config.yaml
moe_layers: [2, 3, 4, 5, 6, 7, 8, 9, 10, 11, 12, 13]
num_key_value_heads: 2
init_std_down: 0.0175
optimizer: "muon_variant"
lr_head: 0.00707
warmup_steps: 200
max_seq_len: 1024
Below are experts of layer 4 (counted from 0) of a mixture-of-experts language model. Rows are named router (the router's row for the expert), up (a neuron's input weights, with its number), down (a neuron's output weights, with its number) and show model dimensions 0-159. Each number is 128 + 24 x the weight over its row's rms, rounded and kept within 0 to 255. Numbers have three digits each.
After each expert's rows: a language model's description of what the expert responds to. This comes from a sample of Wikipedia text that the model never trained on.

# expert 11
router:159090130103125112022132131097097133154128128127130177108087142139123132171120097129100132135106136121109112128149136136131107052132093122108149097114143132132153135122155120129157124162130151116149128151153161138131083188122113128153157178109133130149147116140117121139176151122140108155130102121111101165139113095140112155127127198133130095105163100147160112179138121124135104115121122114134130094090107105108134100110103150111133097116113120111096155135148124106135118105123158
up2:089111133125120134146149146121132140138131171106121131093086143157156098099120129155152116132134147133136111151154113154111111147119139123155166145150136121111091152116137090114147119167135171126113137114114114129129134119100116102109183143093120192167117132133104119136090156131113129102168080119146157202076133081113146132151146108139148138119110076165130139151113115104092123120151145146133086133073152123110102102113130126141141116153140094132151167138125086063114132123150101
down2:175179117103123130117141141112132112132132134139080121115137127115128134125144123177141108105129106133132144096138139155206115143138085127142144105137124174149142121149113114104134109113126143130052127154116160125153141124167142132121127110125112114104195141165076100132187109108151134118153092100124120141145116138129115129098113117114114101097112073100144163194158121125150109142147131113129105136139126079150117097128136094047124139129148133156088119139130140137135135133124119
up3:156127133053113116148181154122124096136149123144101133147083104186112119137111105127115136123125116136140113098098152118135110148120117123125140160131117135115123122088158127107103121124178093133115129121119139136144115109120097130161092107108148124140139115132155142110135149133127115122098185097141148131151171117104099127126117158128186183110084122134124114094161157131185145149137149165122135120101137174146193142138148152139083092140079090118137118101113099125114122173121110
down3:094186140168161159082122141144148148145130139106093128118137133111142158125136121182127147144116181154137126144169078099156132162094132104095120144126138119131135139091144139102137139132099130115078154101140136140140082123130137101154132113103147141168099111135133082101093123152147106137095127146124142095156137087150159113137130174136123112133151148114119128156097131101126147112119136173182115157108161128167128113143158134132076104097109127084096143153181147140145125107127128
up4:113094113110083119117100137121145109130127104109159169157103104146119093109145128108144157124111095106121129147150116096104080094154116114174107148150167125120121144141148169164146205111104098135094124174105107117125098148148098131127116128150142083145130129109174121130128175131136147154100135112139148172106146122101147129085123123117120112133124106090142145098165092163099126082098114127103114137159118098075099102125109104135112123083145177124132103140137163127112114121135139
down4:139132140115129127165139120104108142136100121134115120127098140129082108160145121100102118147164103102077180169168118144103132136102081122120133131160136152109090117110101191133164134122147102066089126090115123087078173071120125115109145131134122149115148153130110106150134105116163136155115129124110120112122162101105122085109131138156113101175126133111126099127147141100118114173137150144130128105131108140118159134132095074133177152142129120143152118137121112141089144182133107
up5:152148130105154116075142101123132136138101151117102152126142128152120124176108124153162145119111128113105130122101102134176149134153138104152091116156119149104113138114158130134123168112127147115121093151142136116088079129181103102130136147152186167158157102155192119120122128148122129125121183105127152126067124090156145128095107117124120147103129139112123170089159090114082104098121161143140171092135114113148132145169141126126138131110117134150152126121165190125095125136131143
down5:095146124142133110109165122148147150129107144103109128113123137114098118094137102120107127115110094139162103159125164103102116105075121138143098135137103128126147125164133135110137091120122154114081158178136118100119162094120103163066154140124125140141137144136156126111104141136130139134144124137107120119170140156101131101123136113133152107115126181107135139161110095078176164110172117141112169183118161120143146118132135122104163128162132153136096111165056094133156115088102172
up6:135175170162162145099146111120129171120166147125145126109157126114206135138125140176115109120142145108152152126105129141145126162126149132111131130124142117123138092138136096117096150113125148131099141148148113110152103116140120103107108113152134138094139103159123122144143096107147149154121154149124154139068142147159150153098124109158114120095142148143190100149155085128118132111152153097089121084158171170134091153124085103094127117103090145112097082102177126123142123114115104
down6:131119126123155111098087115127145086171117152148127104129126122110135119131116129137079132143076101118200116121152140114129118097147138113127126106109135150139149138138125174114138116120116101156170151162118144162128151174118116088161136111088105124106118139086164137163120123153134098109139102125091117136138130121108133155143149116149130119067112136147086152119114109100144113130084084156124094169147088120143111089102046163117144120159144119090105134122125129101138144096128094
up7:063117132126126126109190117135153115107164071121119134089071124117122129129066102144153121109071127122095159130112114139125155127137124110119144115147146147134130102121147135150170181126119108135155147100117083140113140117141099145077153091101128120128118128140112138148146108121124100132170132166142107166150113116123107133113140151164136090121168154177149091136165089134121130135099101143091125123136125087135115160121100135114111152124140085129116133103133170098147157088112147
down7:079139112115128126115123157160109135132103115138099126136121164151132114152162137116132128109138125155147134131090130107153142125148149155172111106084092147144125122120154135119118141141139146131147144142176139115108149123155134157160115145135140040111114120120122151137134108114094142128130128079108101179128108125100147123106124117116106085134142119121174095097099104110115093065122088095129195102111101125133107126153113133186094102120117154062125139125143114093135092155109159
Gerund ing, in

# expert 34
router:106122167144139088099144133130091109120155120083144113158100068108143135157136133092116141133132138096121141087143110160134104053103112107115133137115143166130166161107134123122175124119104131149136123166130100123115118160112109103121092128163108131138172125145139170118124108143112112145144147161120133156111123135103122113135104150147111135155150119123151034145137161134117110080127187108157127135145123095098108089106128093127132091135129087152107166107119115151127142129119154
up2:148117125123095147145129105144103148125138127120155168117107145149150123119130133137148103126133116183117127130116165088118112084117125123110160143086115123151126094115127164105141095147111149120149127108163151125127160112144152114143134159102145122126200088133113087162110086126091109128091118118174147120112160088122160116075111141178158147147175129103131081170169094066152136132120155132130110155154131123141113105114159160137112101129138107143138085124094154122110162127143112
down2:098104151142141162122123156095138127152194094107111143155145170125115134106100101151122099144124134191115120109089105126155112129137155108155136150094105156150146115088133146121122129125123172088127137127100128095115121142162128145148100143134135128108090198096133120111127114096096138129112144129116126144134181113149121098067109122135107119130100151138098078138099105154144144096120126097135134094124095176138120156129130139097131144172122105106174100069161159127129131139126129
up3:096125111110148129104136115104119090147099079138155129113166084139123147155112198132131126103170133140117177131093134093114187102112112127130132132097144169127123168097173140131088149179150110103146159149156132129113128114136109150128158149148133101109122106150128124121133120148124125140127104132188122167169137143116117114117168105130117167123144171133128116148169115130101120119126157128074119130155095120124144144112111112114150098132095182130073112173121139121105128169140143
down3:135131149095158116100149100120140103126177165142115138130145187151149130146120112138134103121101136140155082135150112124104172170128109103133136124104108167165116135141107134142121147170124103135122126137151155097123112109141144107131145120096141109139137182098111097108125128142134160114076105133092130115146071101165118131143129172113137135182089133146130112093140113119123160145155099150121148121123158158130146116106120155058099105134127199144136099120106112161103113120115074
up4:145145116132110116156086139087103132134133122108121156124152176124157157107148120118046149104148112128126155107110113136141094095131116111126084083157140180090127138170140121096123151094149092089126117117122148133088113129130096167149129147124122121140190120151097117128081081156134122150145098105122152106110104135126119118107098094111130114203126113172161135124118117092145140135083159120141146107126117127161169103108153103134129124117163138152112125152156122141132114118112127
down4:106106134161117133132147142151120080183121134138119120160099147166119146145169115131150129128169094137134092119134136074126111097090129125127119135137100138121152139134098120100108096115146162115158134128115118124132110089096104128171144116162111133141129097121103158115126099134089138121113106134137128130167123114187144149162114086138104119143104075143116111154170125140183136131159080116132124103065092150183088139160125110105160107126091116165105151088111137121116159130136129
up5:137144148136126116159126159104109145156133090123189149122139130180117106105162095144087137120121137150140099133162135166082156114142130150167155135111117134147143091104132144160125130131100144154123110154143146117130117139145083148207090137134183130140100130100134149135089146125104178126115164115094122098119121126102116073158075159122168152115117135143133086112114145153161121172118118179116151115146138155144116167141119126118126144136148119104132163112114152102111133148145149
down5:112104114142103157115087147105137163137107181187130169114159151141133086163137192109160125107105124103144133136143106149126132117155132119133136107111099184141136137123132150127120150128097148115153130141101117190110159160136120156125200136118108135127150125104110095143141127158149119116108151119159188127096135150136165094118151146130153142092133162125130132118139076113131082113128133130130146164082128079128098094120118147108123108136123121151137066135136160138122123112149139
up6:110143118159180162096125117120136101146147113145066081132109137112097144131144111124123158117118072174151093147140084148106109164109129089127122140120097098120136171142143133125159133107186146149119123129151110125102135123092107147132123102156101132098119135120147173142174128134143148128135123140094117092106066110145109083146173165132155097142137119098123142126171115132131158069114160172145097130132116124111168110126154109122119139137162130114125113110100137100169107126124135
down6:133116139151127126122111160110153081079128143098092131127133160168141147102113136157083117140168155126162135159110132139134155107156122103105168163090190114151071129104125114108122141132141090105155114164135162111098104122076111158136144170149143119160170105182147148125093110121116164129127126113110127115130130166160107112130133145106139086121155103160168064159142146144129108134079122130140137123166117133110157152138107150140131097150114112148135124123138135158109112131128101
up7:125107174141138093145111108118127097171115121115156138101104093125155139125122106108103156122117114123128115166153144140126144121112135088130135130141126133131136159148098117159161149139133167104145143148079107132109129097096122092149161126123110156117154123136163140130146140147108142130112097140119104203159138121162174106148136108133093127160136086139188113105136138162096145083092121130095117154146181167134140127120136121152167136124144141132098137158122068087155185171111119
down7:154159135112166108161103113119102092140109114128152180118095125123106098149143115094092153131144116140141118137129091104111171137118128120140127157120113123137114141140109142148121116121164105098133115143111154126115176120167153157132116110137136076109118127168163139110125113164122150111175143177153108169096141117129128167138119097101137150148131119122128128110133151185091153099111212093105146109126134125121117121137180139132108155135152151116192100127122082104129141130071127
Film and music prose

# expert 41
router:132119107119150104117151106120125124133162085149124142122121163122134106141108122145128129137128113098093139108120103151122125113106112136117125132102116140166140126155127145144168115135085146088121109129133103092120143117111118111159083147151161169178123115158159170143176197112144133099123156127151117163122128101168126132148101166107133093122160150125132125126175108123125111091129106143177083126094106094093159090133107071104112136166164127155141147094073111131143117090100143
up1:154118098092120133130130131102114145159099116088120147129138147133099160136164113171107138145100098100129145131144158134114112118116088117140145147118116154156128137113096149129192148139125106119138126094147106156175157104158140139121125116183148103171124114116177138140119143108135137125131073131149080144169141158126105143145136176144117139150084155140156140116132121129147119183168157122121149102124190119118173147188150173108180106128136145088133131122128136126137135094120133
down1:107162103132113126159110149119153121130178143168099108152131143114135129127154135107108113137084146152139092081116138137156123132114098166118109147138142125142094177105137136130106162109124108129124161147115133118116187182131129121149079188135133136150097168091097128109162144184128146120081123129156111139148108157124169145101127109100109134102178140128136134108145120150135115112101126113098117189133131127158108151152099110155087189134139101121146137143134117090122091145121145
up2:157120111160172107145090135105132106133128175119123146111102116105100141162129148149089112109159133118144140131140076086118121169131088131125116154150114122124116148079079152125107153120135105148153149093122133118097140137083122114089137102115102140131138125124129139111181124118170148156119116095099138121134101131107116126178094136156179146112116151105156146175140084146124127144127109176101126121150122121068122152115135144147130125106118146127112117108115141083084102166140197
down2:113154157122091115140115100135158123102127111141165103143141165124133159138151139124124170107131105139097136121096129106142133113131125167110125156160119113168113121141165111147109158145109109093120101153155096125165135134139122189171144157115142120132148145111122134134131129122122144068058122136122077093148134167195127137117114160148123127191152121118114166135112142094165117087144119109083134131130099138139123104143185085152125132154115107136164102111103144155125147094119146
up3:149128136153171108123135133092151113152131138150124129110159127128124142115116112170123123119085146166138117082056117130147168088069089146146132157124107088095130127106141110157105147147107121152133112122093114122107100101085151119154136092186121099117121092135079114144090118115114165132162151087107153125062125093143092130132110150117139113112129093142150105145126140138123121112140131146120154131089125135131105144113128152145111117099186169151132127127119105155100113176123137
down3:125113130131107153111096144177111117130140105134110139072091122125104152136139180137187119149128136129148135200137127159139152081128131136132091118145111126095151142129145106135110123121123116081126092152155158152116097102122126093153128110090117131103115148156098080144098115164155096125111122152095113140108146119128110098161132139142146132088172144150113097136108139121114148150117129094117136141117125130113137090104110127136161119157090126141115058131209138104156140124159153
up4:155135154100100117156136116150151172139118144165128153169130146130136106116128121116165133107107107140135155100150109113095137135152174100133116081118175140164174155135133133139134125141127138089178127120102127140121168136120139100132171102131137145097158149121123114091109131180172158147129155148121112181116107078141142108145121089132122126133129157151095140107122168113129099130124126150118120132087169113099189112147118086137110164125148104091158153151172103108080146122109112
down4:124107153154137130113113153133123142086130165137117080139167144133079155134158126089100178138138103156144132101151158086154130112163163169150123139119104150166111156096116154118131132095134142136141126176132128134120146142112153119114163142110109117118125147133185066166117114134183151119172145128115170131135160137101120111112131139141143124117128151119138154162135173111168158163132110108153089148117137143174097132144077110120125091109159116105142151150135111144158125173133136
up5:143117147128123157114161133173109088109117122119099144122125151154125103110138127126127170086140109104130126138108103183151107165112078111091137105104137125201125163193117132119183121119087168100142135118129130142088074109090124133132131129144144094134103099126146123088150133068137154131134182105161129146124148115132121154128137116122125129126201168104131156125131127153144109101113113130144110123131161159147140099154126137115106125169138124097134105153099141114140113135159122
down5:124117116126103137161134132091080150119074120104183135131130097119189125115121115128152165131137128110179110117144104106151099145145123126140118139160126109086186138118096116129097154093126142094137111089121105152126093125132093162142135133109164143115109132086124130143072151112138150125152153109158092150105168123131122123128122150113135122112135091112112090113147120140136148084136145123117077133145066119151110140115143127121107072081166105130156089151122121133134118077136149
up6:177160098117152171163167129145102127109126112122131163136129143129107131121128086146104134119115138154125130089122155172087135157136112077172108142137145163126108121161134164133137126160132139070141090129094166147098118123121122138105086119155142141112131108102116173159176096137111132136154112127152139184128124108118122122170118146161138118115112128082120127129087111144136137097134093125144125147138141185117117160148186145119117128118122105147123140139078156187143115096158128
down6:099116112120134094156129120115107154141126139148130116105127129133110113154134141158139125128137154148102136143097154069108145095157116103149113147178145084107126065131091085113140110126133157164156152144142104117181104108145178161168154138137153193118081152111141124159117147126100103095101154145149099153138135123144147110118174147117065123144129115147133086104134118133127113142129157168111198139121153130149124090109144139124153162121141129116111117160138140101127112125144105
Capital M and units

# expert 4
router:138062125127130147095138126089119150108139096149097172104097108165147129132119076150139128137134119133105094103119149157123139120126146115142141140120144170150120116082129112125132112144136127059110138140129120116145121114091121122142111143171130203118147094163141167147137170160164129166092113102096125147113112144146104127190128130114146109155124139090161093111139111117097124115108126146140116130142124131145146111153139108120119115149155081142102158116155097139131215140129142
up0:116098116129100152133128127137139116125100144108166149073103129120133130138119107169127125129127173124137113121138130127105116120134132062129139136118164118148097097114132124166143141098136097113090112143121155079122140107101172202114176141124163123088180106151122147157147180124138115132118100161092149145127088145166103097115113158135127107162127120089149100152142123118124124114120109142138126073137129149138115153160112143094135136142108115141111141203147097106145083129095129
down0:161138119144068138119132127164116105124127130142145117105149141090158150098136127156160135138132131140175127122146104100096093158144127110154144124125126119089128078113094125102127137095107109117145145091148126146160151180100096137143120120116127141153140126134121140141142121127141109077107138116154159091134122115149121057086124162150081109147118165118136077155106151161092157154128122153122114125154144093108123107169123147107159132119150107109156147158122157138153080098063153
up1:147154122101142094118122131132134119124152127143063134126134161109114114124152107140154129128148125117129114127141121136122176112115180149124090112099108131139126166147097097118094132151154146136128174136128135169103137130132115087135118149162134154156138074154160126106155117117152115124167148165070123140123122142146132151159144083123155114139150150106123109150128104153140115095121142066128160092128143142124174162170154168141131120088158171136134171085075146180116100123133138
down1:166113135143136149107125094108138136132163129127127136172152179144187137158112122138118126128129141170141121100154110116101099111115170124170140133122121133134148141093088183170158151113178136110112116139102134145094171138142138149121152129173106078184127138083110147159134113108110081146203097147125147117132132136102128162150138116117164111123133128147119142130121122126134131119170147127128124137091154100131117119140111175136177141107125142144174111159113144119158100110103162
up2:114126128084103121093132102151144135109159121132125113077123125075140125111125096162106139163138093145080053154108151125137137138135132120126131114155132117158125173088138091132116118141121119110152121116118126149110117090147081151165153121128101178132176147152155176114161168116154168105110108120117098179177155142138150107125101118090131116172140104135131136137167141160102144112108132125130128121096132153132152180116147106139135103113119126096094110117154128133142088146157143
down2:126131087125134131132078165167137155131119109106145127146137112123143113113090143113094147091086127137142149099079139082122107123103118103138111151103113109118101159119089163116127105115165129108168098113106098137121153122149113150154137109072111148157130078151153108089136120162132099102165173164175160147156128141115146125154094144150099133133130121115145130085118164135093115122150143125118136124127104103122118109084122124119100140074101108126126113174130195136139092102129111
up3:116115111102134117122147133110116190117139117133144108130106121124131158114149106145098159115103129132139074139097144133129119115169114119138077082087149122113134128069142133146151129148107142095076119147125082160096101124115122131148112115134062128173062127139113149154156168120148098104170115135136152117125099057129087125166151132138109148154117153118132126142119118106103147118141155128101177147114130097103097132117123136130150127137089097157162141092124151127161156128114139
down3:135161103165142135134120147110132148084143116155104127135120129135093130151131154138128118150130080083100132146152129080127109135131145121137133123147128127136133131139094117111130127158125117117119125132142130128121154108113100105147143102125137098127159101155151141150126115161158154133167165149154108166089115154111140103102105115088086145098133128118182121097132133159123185152126153109088098107115092180150101156151090161178161089151119143177115115163071158130115146152099071
up4:152120144068081113127155150146111150136116081096130120106114125096142131101140065140117085099082068094118134121137185133132114115172105116095151159119113127105132173137138135096147113136126148095164167141133117145129101148124116148087160124105127121117125091154128147113085123125157120110154089136127142132120137159141079140164101140131144166175145148122183116159148105127150154129095146134106167154140129112164134106122124167120145102155123128104142115129105114098133103150117142
down4:080107171145136145169143135119128114129103166107154076112156113077136183078110129137146111115118101111146152157075180135118166155142143104123129123079096119110149104108145131137139113136156136097121107134179104158142127129163142100112143118129151150129140129091140145081081125087123127114130170174142103077096144118165109159127126146143075163138141135129150120126155086161135131149173138134112126147094125113131114118121115175130110114136128092111128133119135119116147128144141148
up5:147147175128147107145100090098102124113148154151134111114140125083150163142161136154179149116104163085128150122153155129138151109124076129095173139136143127141139102136136097136125150152163128138098144110183097127125071175124141088151154124111143117113149117124123145140107112138159139125140152091084139129087090116123173127107152101141119091135130124149120086112157106107140156132095115142098102149092123128084132142148106137138129161112133112118121151103132186159170131118133178
down5:154135158119131150129115099124116119158128169127126153115118090139114122137134138175128106099151113169106116144170151129172170162138116149087140120093122161162131127165108123086122113159141130141093177118172078123155148178103088135128096134126139118080153160147112136126141157171099120109162083099113134140140128161084105112126161118092122098114100123113096111130124119087142132109094124118138169100112107121122119139111164123135142157113097153151145109109096108158169137124082126
Sports team tables

# expert 28
router:199115113103119145093132139096104115120133123146133129077086107136170181126114094146134175163160144168136080163143092118084132096116126087058086145100120129137133131113132129127133107088122125143161115110128123110135110171118097126124162162116115150136139134153164107143187172119141121127100137138140118148125087105116105154114129156145138119115148127144127116135174153117128117099109124153159073130137135116130123112089133109153163116115143086128124163134124117108121154124124167
up2:141116127122103113137120132059167124153177119124163129146082118156120177141145123089123131150105122099145102128128104150145139128152178143117106168127111122109120087137156096123133122135159110105118147110131112111118136104103101123084145150132142172106118161128107157116126207118132137159085101128119135148162103123122106133149143171091131101151154183097112152119137099124126119085094133119121114141156137135157148110114162149114131153178124134144142115157157076102095153143129165
down2:127142138130129073157105102149133126125109128091069142104155138096150142133086161109122157156103107108110144079176122124149167132137144127108140132129158094094117160145118181132089111137129111121159139117156155136126157144121120126090108137085091142128135131153123108122147118140161132136112134114098084102114143133126133131159112122097141182135132122118082125122155178101092126135075150096187098134145143160124155142123113102084103190106118151137148128157129139124170143102129124
up3:097121122099105109132109119084104133152099171136084170118154121165111169132104137152093114130133132182094122171117161122113127129157093129111140155100162109139156118128105149164147130105146119180151099070108111155135119146119104142127143124122128157104123109133154101149134074105165137142115135176127102178109101049117175118132093148150124137124145133150124094141136100145101113111100095124111101134162105130149136121109126102106176120137147134112105153144151104125104132134150143
down3:145155122175152145178140151155161163094101141115133108164061139122114167131119105145132127094123130121148112163088139162110114117127160156157085122132112155151101151157116149107150118095139160150137156104074129111155118144069104139119112123161177089107137166158134157114125141169111164125140118154137150140099125132135097115122145151081100116135112104145155180108137129124130124110117106097128120144134133140121139157114134180123070125123127120103124139133110126117157107147158174
up4:156151141086152138135097106132099127112147220130137110148142121129132152158125147116129140114120096084095119123148102125083111105116135077048136133127126082107125143107102145127118101113157120174138125139134113134124152162135134162151091120149144145138125105114131120151098083124155163090113132117125130117095084114139121114105131120132121082130148171101152107149115120161134132115116115138174139119126179139097132133129131120146121114128153074156149131091116068141106124095113167
down4:127155151144106102092149179101092106105128124171139143088138144077088124103122146105109112122141121120113124132180138154152104087129172129099126118170098172101127091155144153139131115099159129131169147130141161150100087114136159173152127133116133172178113160112116092122125147074115125102112133082148122127131161129128115113151158138134098112123083108104120112081120091128134095142155141094151153141108122131120167089114114153095156144121133131101129146120129163144138143121145158
up5:145123109086134138142162150102149160108137158104180137110132127145158136171136108141141160191124163115169103153112113139093080124136150161128114171146147161113128169162124103104117146123141105135104177133097119138121129145127098104098136088106112132145151118128114171127148166148128134125132126121120102121134171102142129156130097090091132136158146091132111189106146076088131114084116120118134099119135149090152151092110112128123141113158119113117158109122112101088152164108143161
down5:135125141113116160118137062121141114148126090143108139130181115112100167178120111104091148100140103089111167146102144120136137132141125116100102110119119109110129148120116176146128137112093094181157102151116152141120166131118124177145138107090175099120128139143121172110138115162140090122173114136139075129111146144126121145117120168118151160138160154115083130124118116134120170130159088089134120072146145139155119129101116163120151105139153102129116172105101128120159093104117135
up6:133105126098148134149154089159156144123098187115142182118099132176112104126136121156136168140142147131132140148124143107136132084115090126140119096138114139137122113129193063121135109090161118149106148103109110142079105122091138123129120122090150152109169150125131140200137102155093161165138157150143125137129137129106132083119129110132117110120080138145109123189138152123142108083117119138136147118136106080160135076120101132153122115126100130134117171129112115110107129120111114
down6:111155151141140137143109118140064126144109162149170115118132139099122136127193097162093135093117111086126148111124151127143117121163165159153113166099113143168122134109064117114126149127103150095154128139139183157134121134138141114125137128166104103136087116163125132086108074119102144112143126131153118151154100145154089141155172146133115127164149129132107145076146112088131102075154128119115160111108122185143134134109108135119071131126134137141128110138173118121125112123130108
up7:118117134124099113156155101139124096109141140127152083125098131140136119141150118117138106134146173143106148114167057131143160111109101125130104124165171126150153098145109085172105096129125122141129142111177087130139136116098149127121124117111132114168098134096137160180122166141108076147142123109139129092134131122084108124131130114159184113122142136132133122115160157115131165102106131119139131081109129119095178100148165112121116095170172118084201133126145116128117135106135133
down7:157147148119139139142109119135142095108097114149085145110097144086135122150143128165131179104113134115137096120111122160073136154096103135100136100159135116108138144131130150110103148117121166147117142109068146125147157098107122140108103149089130125115147077154122203101072124114132138120143099080088127134133148130075147087129090150136138160123163118079157108101109154097168135108144128110131186125141126124106113098131112142131108099149145118142105160120114137135111156118126106
Verb endings in narration

# expert 6
router:135139135132131119102128074077121109103128105140129135114099115141136122150083137161140131106162124092088112078136075149091113102085115113142139141121129172195103141136157161140119115142090085147150109146178122096154117130123108112135121122156123141159133123144124137133174148120150070190098122139165130153129131115133145137125119149111151106173131126112145076095144099139113130095136130134116153092156118138126105120115122088112139093143122139123089147107121123143122153095080170
up2:122150108096133120123124073111135131089107140111149131121145108146125120126115103146158123157163140161105111151122138123141127122117107146184130129178126182133138144131142141106113145110128167144151144141121118127117142133099121119060092160124113160139105100155099143172079147111144097121088118091166105163157105091127114128131143143104111154154145134103092164145143123099112121091110152127096114124042085123134125104143170133177127150114122079104106096104103146119114120126118123
down2:107117121109125135091115103137150135123160095170163138088162108110097120106138122118157103150118117163142120171100154130120111157118121136171122082109166144128098123142086120176089128119122145093145107132094132119144134126110157154092157129071120097104114125138128125163088149110153119087145123132150090113107124108169079107132077154119149152124129106113166128162128107133098098096117170085110135128107150145148134113132133107104077127131180126143147086139134134148101142107172110
up3:121142096169146123148123109144143141120150145142089127119141163157132087121080158127106107083130140114141147112144110114104147165126118124149148135132114128179120112129164145146152067171106130110145138116133100113156149126108127048104120089169086100143129125125109123066145193103152114131135157115118160138102128134131131135129124167078118116171134117153131167147112173171123137120112103129174104106105146136166121145105129173131130132153105101138147144129096138107109100110135123
down3:135133122140079098125140113134172122148094063140108108141100121097139102133127127093116108089108096145139133098107140124112115103143134144149113181128151128114149101184122138114153169092095105128116146159166147130114142151130136143140124146098153120099160148079114138141089109112108117097154127093107123128165124134095150110158108071113149154092113169133169130144134131128134101163104115154117109131140093122091132129110148146165160126106072157123140103126148116115087137075138092
up4:101115163145140158103079111154090147187106107125132114109125154079176140118142125108113154111157128133092161081141121124112130124107098092126147103137116166142112170163169122091118161137119109127179128146158113118120138117147088134161175133134099154140151139158145104127085132127139109128140116119128112127132115178129127144148121147126176120165122133093126158147109099137125127174151174141116114102153131161090114167105128150093135112139166126113122160143106108165147178105127105
down4:118128088154140141124148143096144083140193167116153114161148164132123150163103094164114114096154147141090130098165104119101148135120128115147140106136122131177142110135155109097100051187154153119151109130109146155146174114116139170076120125171135156119148150159124113129113119160145129104106122135138126094118104116141159135120119147129138136101135160156081109159129134129117107099140153100120124114124128164119098099114129130157160118146144148140146126097102116068137088136106125
up5:144066162122103127147095150121100172145176152097148088134101166112132091096159123120133143134142153179129107138103147131137120093112127101116114113138128162117131126123170156137108143145129117161108166094173129172179144156162113147104142123144098137103118105153136124099114131170125142126170152097144128114094125104107157147105107153125104125146111145151168101123098116142155148126119173114148112148102105104097143125157165117150138158108111116170102109142089073140151141119159143
down5:130128171157105133122110160144141138123105099135150167142114140127136128100128159108120155139129154110082104169124131101151114132129154117138070137158083172119073137093148105124126152072111100107150111094111161087139157150144152120109109119133127139145108129092129093127144137123086116124116108125077108129132119110101118119161123144174103113174134073136098161153112140120154124101129172113112166114121081119112134135152120147121146056181146102117133118112088120127119111112148118
up6:128134124149131131153090099148157130142117074099151150124122121124142100074133125161093111101117131082154119076149120100124120138112128146133140147112124116120147161114152136115122115105103119101136110111124139067117104157109124150169099111201145124122119150151168122104158158138148068128147125145132110107158103141139118087139145167145112128125174123130132148147184127132151095161104133178088148111106139133131116104179145159135116102134156184131109120113108157117138082144103116
down6:121099117132105169154143106087152088120112143150156123119134134146148110186104104131156123098113146096115144116106109119104127133113135118142112105127135117129133158130149141156123153168118118073104152169170151121150141145136182085117153141159138124155130125097100136145146138168139119117093127187154115137156132157141173118093145113120084126155144111107083111150112102138097066132110136119108101157112162140149166121112151164176161137101149106123105110134115156151128141073153108
up7:117132099074158136136125131102130142130159142127157136147136150163164155167146106105093122097156099153125152105104129107102126125149165125132090123149122114160130154151136098106083090146091139133103138101150086142107137134135125126128137124122135134151156174183084142132157092162169122144070125173147121087130121119125137130089127145118122130143146147111140136125137101135112113142154149142101149115161113076122124100139129131144104047164138180134091102137145097158099116113125157
down7:174130133134149162132111150113135158106170091104144143147152119158177185165114131101150144101132130121158149176131133142125135112129126108091117119153143122119127166113149149126118132127136108173137118109127139129127149134130162092117102180050125116125125135104132098153114102110117132105112114129154126102081146142144126114132132154127121111158142122084081142132094128087102086103171147158128095121078117121179093133129131101109145122074132155120097123126125117160114088099129078
Name-initial capital pieces